Weights of a small mixture-of-experts language model, trained from scratch on English Wikipedia: 12 layers, vocabulary 14945.
Below are experts of layer 3 (counted from 0) of a mixture-of-experts language model. Rows are named router (the router's row for the expert) and show model dimensions 0-255. Each number is 128 + 24 x the weight over its row's rms, rounded and kept within 0 to 255. Numbers have three digits each.
After each expert's rows: "raises" lists some tokens whose logits its average output raises strongly, later layers aside; "gets" lists some tokens that make up at least twice as much of what it gets as of all text. This comes from a sample of Wikipedia text that the model never trained on. Tokens count by the router's weight.

# expert 9
router:087116133117126123126141131143104093114100124111115112120123148131125143135158150107100121142158114103151110116124115138069116117144135166139146100112126138114114125149121131123148146110158124101124180130129180088153131126101093151138073156094107134140124141129152119113124134127109085141115157073156141095147092155111160115129141102106086105160141157112115119179134074130123165156149132213113121125171100125127126156142158152114155128147133106105092128171139136151073108097103122143123140146108116134136117115096100122143122122161108139135135141159120128143166101124145126106159124177177059113112182115086102114069112134139138189113138106173142142148185158092131138146153101116097105122138149104169096136158112148127148132135148146104151160130110120132131132135145123
raises: "ible", "ific", "ive"
gets: "8", "7", "6", "5", "4", "2"

# expert 32
router:103127128153175122159134077159158107092102121111158088112148142134103136098159116086066147118163170131171198121139133141129158154123136140157113081147144144161136120164131133146087088152112126124122126120155145114125138158095093128133085165137119134142139118152160115144152122134128130091138128114131141124135098132100181165102158089144075162131110130124100130171152117099118172137163107152130126097146129096108112139116136145131151115110139079160101158159116139127083154114137177158148142151090088139085065105100135123163154134141132131136090132091174089134107119134095105112105111107158098104126135106099132127091120144145121134136101094138141153133146140085109155144123161131096131137148158094157100125142107166140117138106112130142119134117098152126137136135135110
raises: " subsequent", " others", " other"
gets: " and", " to", " from", " as", " or", " by"

# expert 79
router:111093136112151150124125146123089069140110144089129101106100157119122164106139107099092152141140131123137149152122112110077154132148113128104124105123123140119139167149118142109145131123190134114068182144136167100124131123094097127139073189136103124146129122167135132094112133159122087140118149098164154114171112158089139120120110098124103093138116121132145123154132088128103125159161101198123130122126114123108133156163127151104098105121158063112123126161138127151090127096119149134138164117142097125126103114112121124126127120148122162118121132086123132146149103158156127108158102159160083100149134118122107149097085135170114142115124128158108142132169170109125110141136122115096101135172151102157131131168098147116138153144131139135196184142119147129129160161113109
raises: "oute", "olt", "olic", " Result", "atal"
gets: "3", "4", "5", "6", "2", "7"

# expert 114
router:076128150119136123107079104125133117119130157124127102137091163150125113139109099120087149126162135104144126130131107116052125156146134157128118139152104122153131134162103125184160118123125159093126144110147159091147160117111120137161073118136127093126125105155156119095151145120142133112133127132192155109108109132113182102109148134117078114163119112152148108146123075122119150148171166145155115131144123116102119134164133133126120130149103108130109124184129125157126109098108110138108135147077119118076119104116121090114161166149123126174115129131135126145115088115136108143191107125145080126098158064083164106126093127137117135123160093157171120155134126114106092110156155152079165098107142132199150145136122117130138136107110130148139143157137115123115145123145113
raises: "cast", "room", "ograph", "anding", "rol", "ments"
gets: "ar", "a", "an", "o", "or", "in"

# expert 74
router:133095137107158127152107110116143139137112137099115102100129132173100140117141115100103171126167163065148145144145132111120166177149120115146112096129107111118112155165132146148135101128151128104109159139134145089138109132112102156186112185104082138109159116134155098065112134127080107142103095143120135084160109154105138146167138144135100131107073106146125134173109106113143134126189093179125119122149138120090142168106164097135125061090118098106100129143125124133103163118126150096134173137107099129120144082113141126116126156130145113140093140130129115164146124133143115170125120155170099143134148098123127145108097125106109143125121130148146138135151158142127115129156128121096128145123123094148150134156101150118161102101147117146123145144141156100127213152120104
raises: "\n", " ", " Name", " Register"
gets: " |", ";", " —;", "|---|---|---|---|---|---|", "|---|---|---|---|---|", "%;"

# expert 127
router:103133139103201165117113124127120110136106136108157114090070094132135121124135084112076155100165157104134135141143124134077158121099110152131165072147112141138111133143121097119119128133172117101072131130117126116156131114077088147119116151112135130125107124142137082120127132153118113138113131108163140137153085153123161148114128124144099076139104155154120112163140124159081145173163139190145121093130114102130139157149123157114128105134163121152124112169117162157115146095131136166110162121116132155056136123130145122131110111158117134168131127112115137124176129114144148154128116142136091107145163098129144142126112112162080146115111061162128133112131112071145160093137087141086121166127150081167130149135145145149128114141149139134143152142148137115122141115141119
raises: "ians", "ious", "ian", " Springs"
gets: "in", "is", "as", "us", "en", "le"

# expert 121
router:115110115141167126128122106114122091146108128068162097115123112141111136116143129106089147141150140089154143131118085123117146164141174128152121089156128173158116151163099127126128096150139179124117146138144170101177125128093090130136108170136123118164105122183141102132150124153120114132101124134151145124124094133117167162133150068113077130149128125150155135166131123108108157163178125151173155082140108121122122138131112150094117095100170123100085117156132122123084119101106157122118140119095129126071064128124115138163123148145141127152110155111140112153115118127104090129155082152159102134140141089132121141145090166133138170117100110183144136094124164123097114122132131113114123142147137075134120126159117150140162119125122163128124137103105169094146148172117125
raises: ".)", " Scotia", "zi"
gets: " was", " is", " were", " and", ".", " are"

# expert 124
router:126157136147158120116112153105129110152079109127116141087128123111149117130121124128128159158155128119170127157116101130075114167132128133169101128191120118125133164139140171148094160093131144100119166159158131123163132163107123129128085120107107102150137139124154098099145125141122071147134161073114131087157122120102152120093130085104090114125126112148117112139128091102107139159161139189124110135142116135106118130117147144094155084139161113087107143174124131090127130078141132132143138123142121114122129103078120108131139149138123129118083112121153131168132094122178120129178103176173080145125164140099094101081087156127118147106113101153105135111130159115130109118159119115129114155158158119145125132162099122101157164124114158136163156142142126149080139169106126
raises: "teen", "th", "do", "key", "bor"
gets: "5", "6", "8", "4", "7", "9"

# expert 93
router:081086091147155127110122099130121099146126143091121106095136151171101126135132115133130149149135152099179155147128071093138128181145131110169091111138115145121150145171132163134108097120187146098062180164112145101154128155098101132157095171115111146154108117141124123138156101124104129150115125102136173105133120157104136115116149111128097105120105127123136144136139075123134120162181084178121133127146118105090122158108141129137079110094153097115126123122157167136093131114132165104149176104128108109116101121090119126137137138148117148167103121126112128132148125136134133151139113142172098133132126090123100120090105134157119132156150128153131149142136166129109103140140132122096142109163141086135101107135084147104163135121107134188137164124100164134115175166118123
raises: "gal", "ball", "kh", "ning"
gets: " |", " ", ";", " —;", " —", " R"